From a checkpoint of a small mixture-of-experts model trained on Wikipedia.
Size: 14 layers, width 768, vocabulary 50257, 241M parameters.
Training: a variant of Adam for the experts, 525M tokens, 8869 steps.
Below are experts of layer 2 (counted from 0) of a mixture-of-experts language model. Rows are named router (the router's row for the expert), gate (a neuron's input weights, with its number), up (a neuron's input weights, with its number) and show model dimensions 704-767. Each number is 128 + 24 x the weight over its row's rms, rounded and kept within 0 to 255.
After each expert's rows: a language model's description of what the expert responds to; "mostly gets" lists some tokens that are sent to it at least half of the time. This comes from a sample of Wikipedia text that the model never trained on.

# expert 9
router [127 146 176 116 123 129 119 101 162 118 136 155  67 124 124 126 133 138 127 131 142 114 160 120 127  86 141 115 136 108 121 132 135 130 149 112  83 141 119 135 136 121 131 150 160 108  75 141 135 156 142 135 177 133 159 141 112 155 152 161 110 129 118 112]
gate0 [171 146  95  86 149 143 148 133  95 140 110 123 112 130 122 130 120 154 175  88 118 118 160 111 141 195 112 119 157 137 117 147 100 158  94 161 149  87 109 109 107 131 133 134 115 125 143 130 104  71 145 133 143 108 175 131 122 127 107 109 124 118  94 162]
up0 [105 114 129 164 136 153 113 144  92  82 169 102 134 157 142 128 157  85 153 147  98 109 151 102 118 150 153  95 147 106 128 144  84 165 161 110 114 132 138 153 181 163 120 138 123 158 105 110  87 191  73 165 136 111  90  81 113 146 188 137 128 134 142 110]
gate1 [146 120 117 122  77 135 148 153 162 107 170  99 107 132 138 124 129 125 130 119 132 124 168 155 113  79 130 159 127  92 143 127 111  99 129 139 126 164 125 118 133 138  93  76 197 142 140  89 120 101 100 122 164 128 126  84 151 176 120 164 134  98 178  61]
up1 [111 165 143 140 131 158 136 188 135 117 164 140 106 157 110  82 160 134 131 128 148 124 127 116 138 118 121 152 108 172 152 136  90 161 116 129 138 141 150 134 120 141 133  82 148 101 155 119 171  83 125 140 111 127 150 121 166 155 104 124 128  87 134  98]
gate2 [161 148 127 193 161 117 152 130 129 134 132 171 131 142 147 140 123 131 150 130 110 131 103 147 111 136 130  81 123 150 120 128 111 169 131 159 169 154 107 116 137 100  94 173 108  89 151 167 126 123 110 126 117 161  89 132 135 119 162 154 124 133 129 154]
up2 [147 169 113 159 145 121 110 153 141 151 114 126 156 143 133 163 123 154 126 148 147 114 133  93 108 122 161 138 136 144 133 141 116 159 174 149 167 173 117 131  91 159 127 131 122 127 171 106 145 124  50 139  89 126  84  71 154  92 161 161 146 132  99 163]
gate3 [162 141 114  97 151 120 138 143 143 125 195 132 143 157 132 142 111 127 162 146 109 137 154 150 125 114 102 142 115 106 131 121 103  85 139 133 163 155 157 106  94  99 139 125 100 114 140 103 134  75 116 130 169 112 162 105 121 130 107 158 105 121 104 110]
up3 [141 146 133 147 123 132 174 154 153 131 144 118 122 129  96 167 108 101 129 137 130 129 151 169 120 135  76 133 131 140 111 141 128 144 137 131 107 129 183 122 113 111 134 136 126 126 139 157 117 147 147 127 125  88 125  91 102 141 172 116 133 157 155 135]
gate4 [114 103 101 170 136 200 123 145 100 117 131 179 144 101 137 127  92 124  99 149 122 106 147  95 129 135 128 131 152 118  97 140 119 143 110 107 102 132 129 158 123 128  74 136  91 137 133  90 107 141 112 153 128 153 102 107  86 117 162 129 134 154 109 139]
up4 [117 132 131 130 158 119 125 122 118 145 105 129  96  95 169 119 118 105 111 103 130 171 177 132 149 178 129 164 159 157 162 146 108 170 127 127  98 104 170 142 150 166 166 177 144 117 156 127 108  99  86 154 168  87 119  84 145 108 130 119  81 118  63 112]
What it handles: Colons after field names or team names in lists and infoboxes, plus paragraph breaks, quotes and closing parentheses before breaks.
mostly gets: ":", "\n\n", " \"", ")\n\n", " p", "):"

# expert 18
router [ 79 148 102 129 132 135 129 116 114 158 166 113 164 125 139 101 138 109  72 150 140 122 125 127 141 104 124 105  83 136 166 107 179 115 118 141 142 136  82 115 130 126 114 140 127 189 118 149  96 229 123 107 129 147 102 141 150 105 172 134 137 125 161 119]
gate0 [145 153 138 132 150 161  90  98 113 129 103 117 138 172 117 147 174 120 140 125 170 113 100 116 122 190 120 112 100 115 110 144 186 121 159 179 143 148 134  97 155 142 118 116 106 140 109  94 104 160 114 143 147 152  98 171 135 105 122 124 155 160 157 147]
up0 [100 129 154 138 104 121 123 122 139 130 142 127 156 122 166 142 107  98 124 108 144 121 183 143 129 148 190 112 154  90 107 108  99 166 132 110 142 159 106 150 143 156  98 135 105 133  94 147 131 164  95 146 127 150 117 138 103 167 131 114 156 156 105 145]
gate1 [138 161 148 151 157 129 213 156 106 165 124  79 112 118 113  78 108 142 128 164 105 131 130 129 134 153 114  91  91 112 145  74 111 158 139 101 160 139 112  98 142 117  81 155 101 113 122 128 142 133 125  84  92 157 131 128 183 145 146  94 145 124 111 108]
up1 [158 125 123  98 152 124 118 145 113  84 123 143 103 143 112 119 127 124  75 178 153 132 112 155 154 142 126  99 101 153 169 111 128 164 144 132 168 124 187 157 167  92 108 117 160 112 133 149 131 127 172 139 144 114 118 140 131 118 139 103 136 153 131  98]
gate2 [130 173 148 131 118 113 152 132 145 132  64 142 129 151 144 168 118 100  79 114 131  95 124 103  88 136 114 122 144 100 144 120 148 111 135 103 135 110  95 128 146 121  62 106 110 152 158 136 106 175 107 123 100 125 133 143 137 123 109 123 135 160 141 120]
up2 [114 143 107 113 108 155 113 128 163 133 137 131 130 138 136 152 127 159 106 125 167 140 100 129 146 147 114 136  89 100 157 157 115 164  71 189 124 134 135 134 109 118 131 160  89 120  88 164 173 140 132  95 100 118 156 118 129 133 151 146 121 104 114 165]
gate3 [124 197 138 128 142 155 159 108  94 163 119  99 133 112 121 122 136 110 111 114 140 119 129 140 129 103 187 145 139 133 133 158 146 168 128 143 139 110 166 106 125  98 158 155 142 135 141 113 143 149 141 127 127 130 140 113 138 136 119 109 169 150 140 160]
up3 [121 127  94  88 182  65  96 106 115 106  78  91 106 126 183 120 107 127 100 128 143  72 165 155 102 130 170 171 163 132 114 139 103  81  94 132 139  87 144 152 167 138 109 128 199 130 139 135 118 115  95 158 150 150 137 118 132 161 151 139 126 147 135 143]
gate4 [147 121 116 115 111 194 114 113 105 161 161 148 129 130 126  96 147 147 130  93 131  94 123 111 163 128 127 141 146 148 166 104 122 126 132 101 137 142 133 111 149 157 168 127  55 152 131 106 119 166 138 112 139 101 161 116 103  89 168 153 117 148  81 135]
up4 [100 126 103 122 142 131 101 109 176 160 145  85 152  96 113 131 157 112 166 107  96 170 140 128 138 173 127 132 125 106 102 154  57 107 121 119 156 117 136 116 140 110 128 112 130 104 153 135 120 143 109 150 179 116 157 120 151  96 113 113 118 125 123 143]
What it handles: Word-final suffixes and particles like -ist, -ism, -up, up, down, closing parentheses, and pieces of Slavic or Polish names.
mostly gets: " up", "ist", " down", "ism", " History", "-in"

# expert 2
router [124 114 101 149 156 121 154 108 150 127 135 155 141 146 125 148 117 146 122 111 150  91 131 182 147 144 116 146 177 130  76 106 139 137 163 131 127  86 132 120 127 146 116 131  95 132 149 109 141 119 148 108 118 140  89 104 113  69 160 124 101 130 118 101]
gate0 [103 139 168 118 128 170 105 125 122  83  62 130 135 173 102 124 146 108 133 133 125 115  99  88 123  93 163 100 138 106 130 124 177 138 135 161 110  77 164 132 157 141 108 139 125 152 131 110 151 206 129 141 144 155 135 139 136 127 131 155 136 161 100 146]
up0 [128 130 167 159 106 179 155 118 110  88  65 120 168 149 157 131 127  76 130 155 112 128 130  86 151 131 162 102 106  90 144 135 164 148 123 169 153 121 134  95 158 122 111 176  95 120 111 117 140 157 115 101 132 134 139 131 140 160 139 145 170 126 104 131]
gate1 [127 112 116 113  80 186 110 177 125 136 132 139 128 114 129 152 104 112 159 107 155 116 118 130 113 116 186 141 135 161  81 148 185 168 127  93 156 132 140 146 128 129 105 142 126 122 159  88  74 131 128 127 138 100 103 126 132 133 145 162 161  93 106 140]
up1 [100 164 107 149 134 102 120 127 146  91 102 120 118 154 130 120 175 162 110 144 127 103 142 135 152 139 119 105 149 130 146  88 148 120 102 107 136 122 168 185 119 104  69 138 161 123  95 123 123 124 124 124 112 102 107  92 166 117 148  98 134 155 103  74]
gate2 [125 112 134 100 117  96 151 106 163 164 110 102 101 138 116 123 105 133 145 125 144 112 148 105 113  95 136 100 119  97 111 175 126 105 123 175  89 118 127 143 142 146  91 123 136 100 126 177 102 118 149 173 117 100 181 105 119 141 102 119 121  81 118 146]
up2 [ 85 130 136 123  86 101 131  72 141 127 152  80 110 116 151 102 126 112 151 138 134 106 150 141 135  91 151 137 126 131 106 143  88 131 162 115 150 101 144 126 122 148 101 124 159  90 139 141 125 105 123 147  79 132 123 131 138 124 155 115 103  99  90  99]
gate3 [ 81 147 129 141 103 161 147  89 136  85 125 109 154  99 125 145 142 123  91 136 164 131 124  98 116 104 189 123 127 149 164 139 136 156 168 158 139 121 139 128 120 109  97 141 130  90 148 140 130 169 136 119 121 129 121 122 156  91 145 121 147 168 108 132]
up3 [105 139 108 134  97 154 128 118 138 126 130 139 166 127 114 155 155 126 127 152 168 117  93  92 114 135 135 132 143  86 146  98 149  87 156 129 139 125 131  81 124 146 135 126 130 114 133  72 135 174 138 187 125 155 106 127 143  57 112 134 138 131 128 138]
gate4 [ 96 105 126 100 133 110  94 112 109 136 157 126 154 122 165 118 123  96  56 133 108 120 172 119 193 124 178 102 138 131 118 101 105 154 141 114 183 141 149 132 198 125 135  78 128 114 115 132  83 105 123 108 121  77 137 163 100 111 111  94  98 114 139 135]
up4 [108 114 126  80 124  97 152 116 100 126 138 165 150 133 144  62 122 108 116  80 118  99 141 171 125 114 151 125 118 156 104 123 147 112 159  98 176 145 105 140 173 116 133  97 136 126 131 152 159  99 120  92 125 111 133 136 144 147 137 108 123 123 128 162]
What it handles: Conjunctions and prepositions that link clauses, especially as (such as, known as), from, after, into, when, who, where, plus commas.
mostly gets: " as", " after", " from", " who", " into", " when"

# expert 5
router [144 110 150 127  85 166 128 171 158 124 104 149  92 151 123 142 142 150 154 110 122  57 110 179 101 101 143  96 154 106 134 144  93 149 175 120 125 100 120 129 143 111 101 164  99 141 119 116 177 122 130 144 117 167 133 133 129 130 146 181 143 155 131 104]
gate0 [138 151 116 115 125 122 162 149 132 142 123 146 120 147 127 105 107 108 103 155  97 147 128  80  98  90 131 167 125 152 112 134 142 110 123 112 164 103 175 132 124 136 154 123 124 113 155 138 121 146 122  84 180 144 103 154 138 146 103 154  98  81 122 129]
up0 [107 116 107  90 116 103 147  61 133 119 130 171 110 138 103 154 127 134 161 100 154 148 147 127 103 140 124 111 126 112 141 152 144 152 132 153 101 123 155 121 137 148  98 163 136  92  87 130 131 106  90 157 115 122 175 100  97 156 166 130 142 171 103 167]
gate1 [131 156 143 161 130 126 115 157 125 123 112 113 135 120 192 102 112 123 126 114 120 135 151 116 104  83 123 152 114 133 123 119 140 126 123 110 144 146  97  59 139 128 161 164 129 102 138 116 108 143 139 162 129 164 122  97 127 131 118 130 158 181 115 126]
up1 [104 146 105 149 107 121 169 136 135  94 140 113 156 130 191 155  90 119 164 131  73 123 113 133 119 120 110 141 110 118 163 127 138 140 137 147 197  69 163 110 125 144 119 111 157 101 170 115 106 119 161 147 165 150 103 103 131 155  47 144 159 117 105  95]
gate2 [109 112 137 115 165 191 127 148 120 138 138 137 106 130 134 122 130  70 135 166 126 134 118 104 135 109  85 150 110 124 117 104 121 137 103 144  69 131 106 148 127 153 149 142 148 137 121 142 139 118 136 155 132  95  90 119 127 135 134 139 152 121  99 135]
up2 [108 121 114 162 139  99  98  96 117 143 115 123 103 131 116 142 118 126 141  89 144 107 109 159 165 144 127 123 166 162  75 136 126 149 118 121 139 169 128 135 104 155 194 155 135 124 153 138 100 118 114 126 139 155 102 132 127 144 118 144 147 131 139 108]
gate3 [130 124 135 119 161 136 117 120 146  77 128  92 112 165 135 160 147 111 131  73 122 132 126 137 138 169  76 133  98 134 177 137 183 133 133 120 135 125 144 145 112 133 142 144 112  88 119 113 122 131 138 121 134 114 161 103  90 140 126 134  64  79 106 142]
up3 [106 151 130 110 124 112 149 129 116  94 135 124  95 163 154 126 159 119  86  77 121 112 156  88 120 134 116 142 138  88 158 140 155 110 127 137 123 110 134 159 136  97 154 128 126 124  69 103 121 108 131 140 121  99 162  89 132 144  93 145 104  88  82 139]
gate4 [150 107  89 165 117 153 149 117 137 134 139 120 188 154 175  92 102 116 108 138 121 141 117 156 150  99 142 146 105 135 137  89 147 133 110 137 161 129 110 107 112 130 129 123 155 126 169 148 132 136 129 137 138 160 134 130  82 120  92 165 148 123  98 121]
up4 [133 120 111 107 160  95 135 115 140 138 120 115  81 132  83 150 140 115 119 108 159 124 109 144 116 165  77 121 171  99 129 150  94 138 151 155 115 135 123  95  96 128 128 128 101 183 147 109 117 172 149 118 100 104 133 138 145 131 144 109 124 117 151 127]
What it handles: Standalone space or symbol tokens (–, °, $, +, −) just before a number, as in dates, table cells and ISBNs.
mostly gets: " ", "–", " $", "°", " +", "/"

# expert 20
router [130 161 150 156 160 143 162 161 150 117 167 187 125 129 109 115 123 115 144 133 143 130 120 129 113 119 112 133 144  68  48 120  99 125 144 133 133 135 127 138  75 122 125 148 117 127 106 110  95  64 114 133 129  95 150  68 158  98 109 139 128 153 149 138]
gate0 [121 100 155 135 143 162 155 140 123 164 132 152 122 132 125 118 132 121 110 127  93 108 148 116  86 152 152  75 165 144 125 134 155  97 155 130 126 112 168 137 153 104 128 126 151  78 127 122 125  99  75 171 137 113 100 143 144 110 158 128 167 103  94 144]
up0 [ 98 135 135 148 107 153 146 118 109 130 111 157 153 120 148 145 131 140  97 154 118 122 179 160  87 155 137 140 161 153 140 126 116  98 134  99 115 130 135 152 142  94 112 100 116 110 112 134 124 107 119 136 140 100  86 130 144 133 144 106 145 158 136 121]
gate1 [112 139 125 121 117  94  82 152 147 122 125 132 171 104 116 121 155 136 148  68 167 102 112 124  93 120 160  89 128 138 106 159 108  95 112 157 125 121 108 104 143 144 112 146 129 113 141 165 155 175 127 160 128 178 108 169 130  99 182 133 110 121  59 106]
up1 [135 146 108 132 134 156 106 201 165 144 136 148 151 129 148 121 133 169 195 138 166 125 101 126 147 154 128 134 140  93 114 140 117 111 119 158 138 106  75 128 139 155 157 126 161 151 128 116 109 165 161 136 132 157 114 164 153 144 185  96 105 132 114 108]
gate2 [142 118 163 132 129 133 154  69 151 176 148  73 127 150  97 133 147 105 125 133 118 111 122 124 124  98  95 155 128 121 172 122 141 167 130 100 127 113 139 169 134 143 143 134 172 132 135 134 131 115  86 115 164 110 167 163  88 127 168 136 165 177 111 155]
up2 [130 131 159 156  87 119  88 137 106  77 133 165 154 123 194 149 113 158 133 135 119 137 131 121 159 155 173 106 120 190  81 107 152 119 112 150 143 133 121 122 142 107 132  87 106 128 155  98 134 124 166 162 138 121  63 126 143 117 137 128 122 119  92 131]
gate3 [185 136  74 142 126 159 138 106 117 109  89 109 148 129 113 176 119 130 142  95 112 117  87 122 111 147  84 181 152 138 125 126 142 173 111 134 126 133 132 145 114 156 158 136 135 133 161 104 109 137 100 119 134 100 112  84 177 111 171  99 109 165 111 136]
up3 [122 138 124 113 167 149 152 165 127 130 140 127 144 182 117 138 128 103 136  87 144 162 167 108 151 124 122 144 125 125 134 118 166 151 197 145 143 130 141 102  93 104 147 137 120 167 121 106 139 157 129 101 180 142 124 144 144 125  90 131 135 116 150 135]
gate4 [124 142 107 117 113 128 160 133 101  99 109 120 114 126 137 127 132 110 154 106 124 132 117 123 118 138 145 132 149 143 128 141 152 167 135 110 130  99 142 161 172 172 116 141 124  84 139 101 112 129 157 138 154 129  93 120 125 108 105 159 143 111 138 114]
up4 [114  99 131  93  75 128  84 136 143 156 115  79 117 128 146  99  79 123 156 134 136 128 123 128 135 134 107 118 112 152 131 117  92 102  83 131 134 159 144 113 108 107 145 164 125 152  79 145 163 106 150 141 110 115 144 109 137 154 148 157 150  82 113 105]
What it handles: Prepositions in, for, at, on and that, plus quantifiers all, some, certain, often right after a sentence break.
mostly gets: " in", " for", " at", " that", " In", " on"

# expert 19
router [ 98 108  63 120 169 113 150 121  85 100 163 142 122 125 154 107 146  99 142 116 169 127 125  76 114 137 155 122 102 160 156 158 121 119 148 135 116 102  92 124 140 147 128 132 140 122 120  97 127  31 136 152 119 101 134 155  70 149 134 125 114 104 101 122]
gate0 [175 140 140 175 145 127 108 143 167 122 141 107  77 143 165  87  80 139 167 199 107 127 140 100 136 166 103 101 142 184 135 145 143 120 141 133  90 113 124 114 157 123 100 132 127 145 141 112 139  99 118 145 155 112 132 139  94 137  78 136 107 125  87 124]
up0 [ 41 113 156 177 124 128 140 100 122 167 177  93 116 125  99 115 136 141 113  88 138 137 161 137 123 131 127 161  87 134 158  71 117 142 150 146  95 105 110 145 157 152 130 130 155 107 122 126 135 113 159 168 151 114 146 103 118 143 141 169 112 141  86 147]
gate1 [123 124 148 183 144 164 116 124 134 120 134 129 102 127 158 164 121 150  94 109  54 141 106 114  95 131  94 124 123 162 116  96 153 142 114 165 122 128 126 135 132 122  93 157 159 149 131 113 158 160 126  96 102 141 148 175 121 166 143 121 173 165 108 134]
up1 [148 104 167 123 155 114 180 138 108 117 152  76 149 132 141 147 128 146 105 113 110  84 120 146 110 118 123 127 145 110 112  96 133 153  96 196  84 139 119 112 127 103 115 165 140 104 117 100 146 150 117 102 195 123 151 130 156 135 143 109 134 135 125 130]
gate2 [157  95 148 129 140 118 147 136 145 109 132 156 106 106 122 130 145 114 103 131 160 166  93 107 129 139 159 140 131 112 182 144 139 124 122 173 135 119 121 119 114 113 120 163 131 136 159 150 153 159 107 142 131 146 173 127 137 161 122 127 145 118 114 148]
up2 [133 118 160 117 117  84 105 132 133 135 138 134 106 123 181 144 170 126 119 110 149 148 127 137  71 104 109 111 102 122 167 129 132 170 124 107 130 130 121 109 138 112 123 132 132 176 130 156 166  68  80 130 135 189 116 138 138 142 119 122 110 140 122 122]
gate3 [110 109 109  82 157 131  89 149 112 142 106 103 106 118 132 124 133 153 160 149  97 123 146  88 157 131 109 112 101 141 174 144 155 122 129 121 128  92 136 109 109  96 143 149 135 119 152  99 153 145 155 170 106 143 135  91 133 135  98 146 160 155 112 144]
up3 [ 87 112 117  79 162 120 143 125 102 202  99 131 131 113 142 101 116 134 124 136 154 119 147 105 126 129 142 129 114 156 132 130 119 105 151 125 137 117 125 104 136 136 122 121 120 134 152  91 120  91 149 110 117 139 123 128 136 132 104 118 134 127 120 110]
gate4 [119 148  88  99 155 133 152 102 102 111 168 151 152  97  64 127 137  96 124 140 165 171 121 155 146 151 133 129  66  99 154  89  98  99 124 114 148 122 144 112 150 135 106  90 131 133 187 136 144  98 179 106 105 111 111 120 129  98 133 113 128 168 156 101]
up4 [115 128 116 137 191 161 154 120 141 146 154  86 138  80 137 100 106 110  90  98 114 108 118 153 131 134 136 161 117 135  97 145 168 143 136 140 119 146 127 121 105 156 198 182 123 119 142 112 106 104 120 170 161 143 117 162 139 136 142 104 136 144 142 132]
What it handles: Word-internal or ending pieces like ing, able, ers, aster, ash, ic in ordinary prose words, plus common nouns like video, police.
mostly gets: "ō", " video", "able", " human", "act", "ont"

# expert 6
router [108 109 146  90  93 158 107 112 128 107 103 134 145 122 127 168 116 167 147  96 102 132 114 138  92 155 109 122 116  94 124 112 138 140 149  96  94 112  97 139 157 175 135 137 127 127 153 110 148 121 118 135 173 113 118 144 123 135 151 140 127 133 135 134]
gate0 [137 134 101 177  98 112 122 163 132 132 145 114  97 118 149 120 125  87 113 142 139  84 142 115  74 108 159 126 115 128 114 151 122 157 107 122 162 156 166 125 137 138 129 112 166 149 126 138 162 158  94 117  78 121 131 144  90 144 133 149 165 117 121  99]
up0 [ 98 149 127  55 116 140 120  91 165 103 153 137 120 144  92 114 122 159 127 107 108 149 149 135 159  87 144 139 187 159 157 100 142 123 120 138 144  95 136 143 128  92 116 114 118 106  76 115 135 157 138 146 105 140 193 143 105 105 187 156 136 155 135 125]
gate1 [128 130  97 144  95 135 119 112 156  94  93 127 130 124 139 112 159 131 116 158 123 144  97 137 131 110 160 137 115 126 103 133 153 132 147 109 150 148 162 110 117 115  68 149 142 101 137 143 116 162 159 107 128  90 131 128 158  97 111 156 118 127 131 149]
up1 [124 148 105 108  97 111 117 149 151  89 134 180 119 124 163 121 138 141 144 111 112 153 105 158 105 133 168 181 128  91 119 145 139 130 132 137 109 136 117 127 122 161 142 114 145 128 157 125 147 136 113 103 159 157 147 135 125 139 146 150 166 120  97 144]
gate2 [ 70 127 106 138 116 145 133 127 139 117 147 113 121 100 121 123 119 106  73 141 116  95 142 104 114 163 145  92  81 143 136 172 177 113 127 136 156 131 119 118 134  97 170 138 114  97 118 159  71 107 140 125 113 123 104 136 157 106  87 114 162 141 140 140]
up2 [161 165 118 118 123 106  89  81 134  86  95 128  95 125 148 116  83 154 202 125 125 135 113 120 154 131  79 131 161 115 143 141  62  80 127 112  82 122 121 145 158 131 129 135 150 136 111 128 131  85 180 141  90 119 134 114 116 115 147 108 118 107 111 114]
gate3 [ 81  93 127 126 159 136  74 131 130 122  93 102 162 123 142 119 130  76 107 158 132 155 159 127 117 130 158  77 124 123 139 124 123 154 120 183 166 119  86  95  81 112  94 141 152 145 140 156  81 105 144 153 141 100 108 143 181 120 144 151 130 185 145 157]
up3 [142 103 113 124 131 135 130  99 106 142 188 144  98 130 132  78 126 122 145  86 115 136 146 164 176 135 122 119 116 139 140 172 152 164 142 113 154 165 117  77 139 139 149 130 105  97 134 122 122 142  81 115  76 127 181 132 113 142 192 118 143 110 101 122]
gate4 [117 146 153 172 128  81 117  75 137 175 152 135 147 152 120 148  96 134 106 163 135  93 112 121 105 101 131 183 131 122  99 125 128 170 107 115 142 136  93 132 122 113 125 101 146 130 143 111 114 106 127  99 134 115 126 150 108 105  97 145 153 112 154  81]
up4 [152 105 123 114 135 136 126 125  83 133  93 153 126 116 125 158 118 124 128 131 141 125 134 137 147 129 111 186 146 166 123 103 142  86 151 125 135 116 169 129 128 146 139 140  96 121 159  95 117 114 122 108 127 120  70 156 123 108 133 153 140 165 119 119]
What it handles: Periods ending sentences, especially after place names, numbers or abbreviations (Oddepalli., NF.14., P. N.), plus the inside running prose.
mostly gets: ".", ".\"", " N", "+", "\".", ")."

# expert 10
router [116 131 149 115 141 104 131 121 159 124 120  88 107 182 118 115  84 160 116 110 132 123 130 103 135 177  94 121  93 125 146 144 111 104 179 151 142 153  89 129 181 139  74 121 138 126 143 140 133  69 174 131 153 129 119 134 115 161 112 156 106 135 153 114]
gate0 [122 146 125 148 117 116 163 103 104 137 119 121 115 130 150 164 151 129 116 117 111  98  90 166 142 133 175 109 124 129 115 183 135 145 151 103 133 151 178 153 138 127 148 112 147 123 103 124 129 132 106 134 100 156 111 135 131 137 114 138 181 136  92 170]
up0 [159 135 128 106 110 149 136 142 163 118 104 137 155 115  98 111 127 121 108 158 110 130 162 123  87 123 148 124 127 108 126 142 146 127 116 141 135 116  96 136 125  81 136 120 146  95 182 137 163 137 179 163 171 140 131 129 121 112 131 100 106 116 176 103]
gate1 [113 136 129 170 137  90 160 113  76 134  87 114 108 105 128 166 105 136 114 135 153 173  94 128 138 137 104 135 121 161 124 136 150  99 125 126 130  84 163 144  67 132 166 127 138 124 168 148  99 105  90  90 143 115 114 125 100 142 127 123 104 129 162 135]
up1 [138 168 129 141 140 104 139 159 130 128 114  90  70  91 155 106  80 162 124 149 181 166  98 134 116 139 107 167 137 149 132 155 135 108 130 120 122  70 136 170 103 170 163 138 100 158 135  65 138 148 157 107 132 132 146 116  91 129 147 140  97 104 119 114]
gate2 [ 83 112 146 132 127  92  94 129 112 102 153 125 103 118 108  69 133 116 177 124 109 154 150 105 153 140 151 116 132 155  87 135 166  85 100 153 121 112 143 119 107 123 121 151 145 106 124 140 117  94 178 100 135 121 117 133 134 104 130 152 140  95  95 146]
up2 [145 133  99 129 102 155 107 121 142 107 119 127 109 123 113 185 137 151  82 120  83 110 125 126 114  93 145 144 132 119 152 109  93 131 100 130 108 118 138 118 147 133 127 141 124 150  96  92 144 127 130 124 156 113 104 114 129 178 125 144 142 152 110 124]
gate3 [ 82 140 127 118  69 109 142 107 116 137 117 100 145 133 147 119 147 131 102 117 173 118 102 107 112 132 121 152 144 109 117 108 170 135 149 181 136  94 135 142 102 113 112 147 166  65 141 101 174 149 105 140 111 109 117 144 124 141 136 147 137 153 147 178]
up3 [103 137 146 137 117 115 180  95 131  88 112 112 155 137 161 103 122 119  94 113 148 111 103  97 128 121 109 147 140 129 134 123 171 126 143 179 155  93 104 118 143 156  90 119 139 120 155 105 122 137 154 115 111 123  61 160 117 104  96 103 137 161 111 190]
gate4 [122 104 109 128 128 142 108 139 121 133 113 160 142 120 127 137 156 108 149 123 122 137 151 106  90 108 133 116 156  61 127 155 190 112 138 131 138 118 138 148 121 133 143 129 118 122 145 130 141 130  98 108 128 117 121  97 142 127 114 127 143 128 131 136]
up4 [129 114 116 118 106 163 134 113  93 147 117 160 133 150 115 147  79 105 155 136 132  99  95 137 156 125 132 130  90 180 118  90  84 127 135 144 105 126 179  86 164 171 110 156 145 154 141  86 135 145 148 152 123 116 131 115 127 123 131 164 132 148 108 146]
What it handles: Table row ends before a blank line, headings (==), paragraph breaks, commas and parentheses, math sub/superscript markers _{ and ^{.
mostly gets: " |\n\n", "^{", " year", "_{", " head", ".S"

# expert 17
router [110  82 125 136 132 145 160 152 149 146 100  88 148 139 116 135 135 190 142  90 175 146  92 156 115  93 101 106 142 136 186 138 164 112 131  93 106 128 107 144 145 136  96 111 173 101 104 142 173 108 127 123 154 128 153 158 106 120 138 154 101 109 113 122]
gate0 [114 160 122 152  92 145 119 127 100 151 131 126 118 132 151 152 129 121 146 134 121 135 141 133  90 142 170 111 100 103 115 173 139 143 151 135  94 153 125 117 143 135 154 127 134 105 130 112 140 163 125 161 132 120 130 114 122 110 117 131 189 123 146 145]
up0 [142 119 135 129  83 157 170 140 145 146 126 179 140 103  99 203  84 113 122 135 146 125  97 148 125 123 130 119 156 120 118 118 121 121 102 129 150 141 143  98 139 119 149 140 104 129 126 132 149 157 186 101 130 199 126 138 102 100 111 166 132 135 134 136]
gate1 [ 91 105 160  99 125 106 129  84 111  91 138  88 113 104 114 116 129  76 141 155  84 131 194  70 143 132 151 137 101 116  82 106 132 168 130 139 103 149  82 105  97 167 150 128 128 153 128 120  89 165 143 113 123  78 125 148 127 167 146 116 135 129 189 117]
up1 [143 100  98 104 129 139 123 105 141 143 135 131 162 126 154 169 151 140 144 107 103  88 115 131 138 129 145 148 141 161 152 151 173 120 152 146 150  98 112 152 134 128 146 181 145 166 145 131 146 132 126 135 134 153 135 152 157 146 149  83 142 128 170 124]
gate2 [146 176 148 115 127 117 126 128 117 127 107 110 119 149  98 106 103 130 118 100 122 167 145 135 123 104 156 163 104 149 100 130 132 120 126  89 137 164 114 184 173  92  91 135  66  98 149 142 151 125 139  86 149 123 163 165 174 132 124  81 115 112 115  94]
up2 [157 169 134 165 131 115 137 145 129  97 125 132 123 167 113 126 130 126 133 104 134 163 133 143 153  72 199 115  92 156  97 122 150  93  88 103 170 169 148 153 121 112  74 145  99  94 162 191 132 129 113  92 126  95 139 145 154 131 137 112 163 117 100  99]
gate3 [115 138 113 114 104  68 127 130  73 117 118 103 138 136 144 146  83 118 144 153 127 130 149 130 101 120 178 144 120 165 134 115 108 189 105 118 107 154 128 115 140 127 132 145 159 121 195 113 103  96 105 174  80 144 124 176 114 137 156 197 157 159 141 111]
up3 [ 92 120 139 126 126  91  63  68 141 131 114  95 128 111 154  92 112 157 116 128 114  86 145 114 139 123 114 146 121 118 113 118 133 122 153 129  89 161 118 107 114 110 117 110  89 112 161 145 131 128 106 121 159 126 154 129 157  97  78  94 138 144 153  99]
gate4 [126 115 101 150 144 171 142 138  92 108 164 157 126 116 135 136 106  90 115 143  65 147 168 126  77 112 140 170 132  99 107 152 119 171  98 141 157 131 138 126 106 174 119 137  86 136 145  94  60 156 150 118 108 128 110 139 112 136 108 144 166 114 143 122]
up4 [182 153 139 128  94 129 112 131 141  69 119 120 129  93  98 153 115 129 110 104 141 120 130 194 151 122 104 146  84 105 141 126 154 118 110 164  92  91 118 116 139 109 141 145 131 119 131 108 134 161 176 151 138 111 118  98 124 100 145 134 129 108 124 186]
What it handles: Hyphen bullets at the start of list lines after a line break, plus dashes, slashes, commas and "and" joining items.
mostly gets: "-", " –", " -", "/", " •", " *"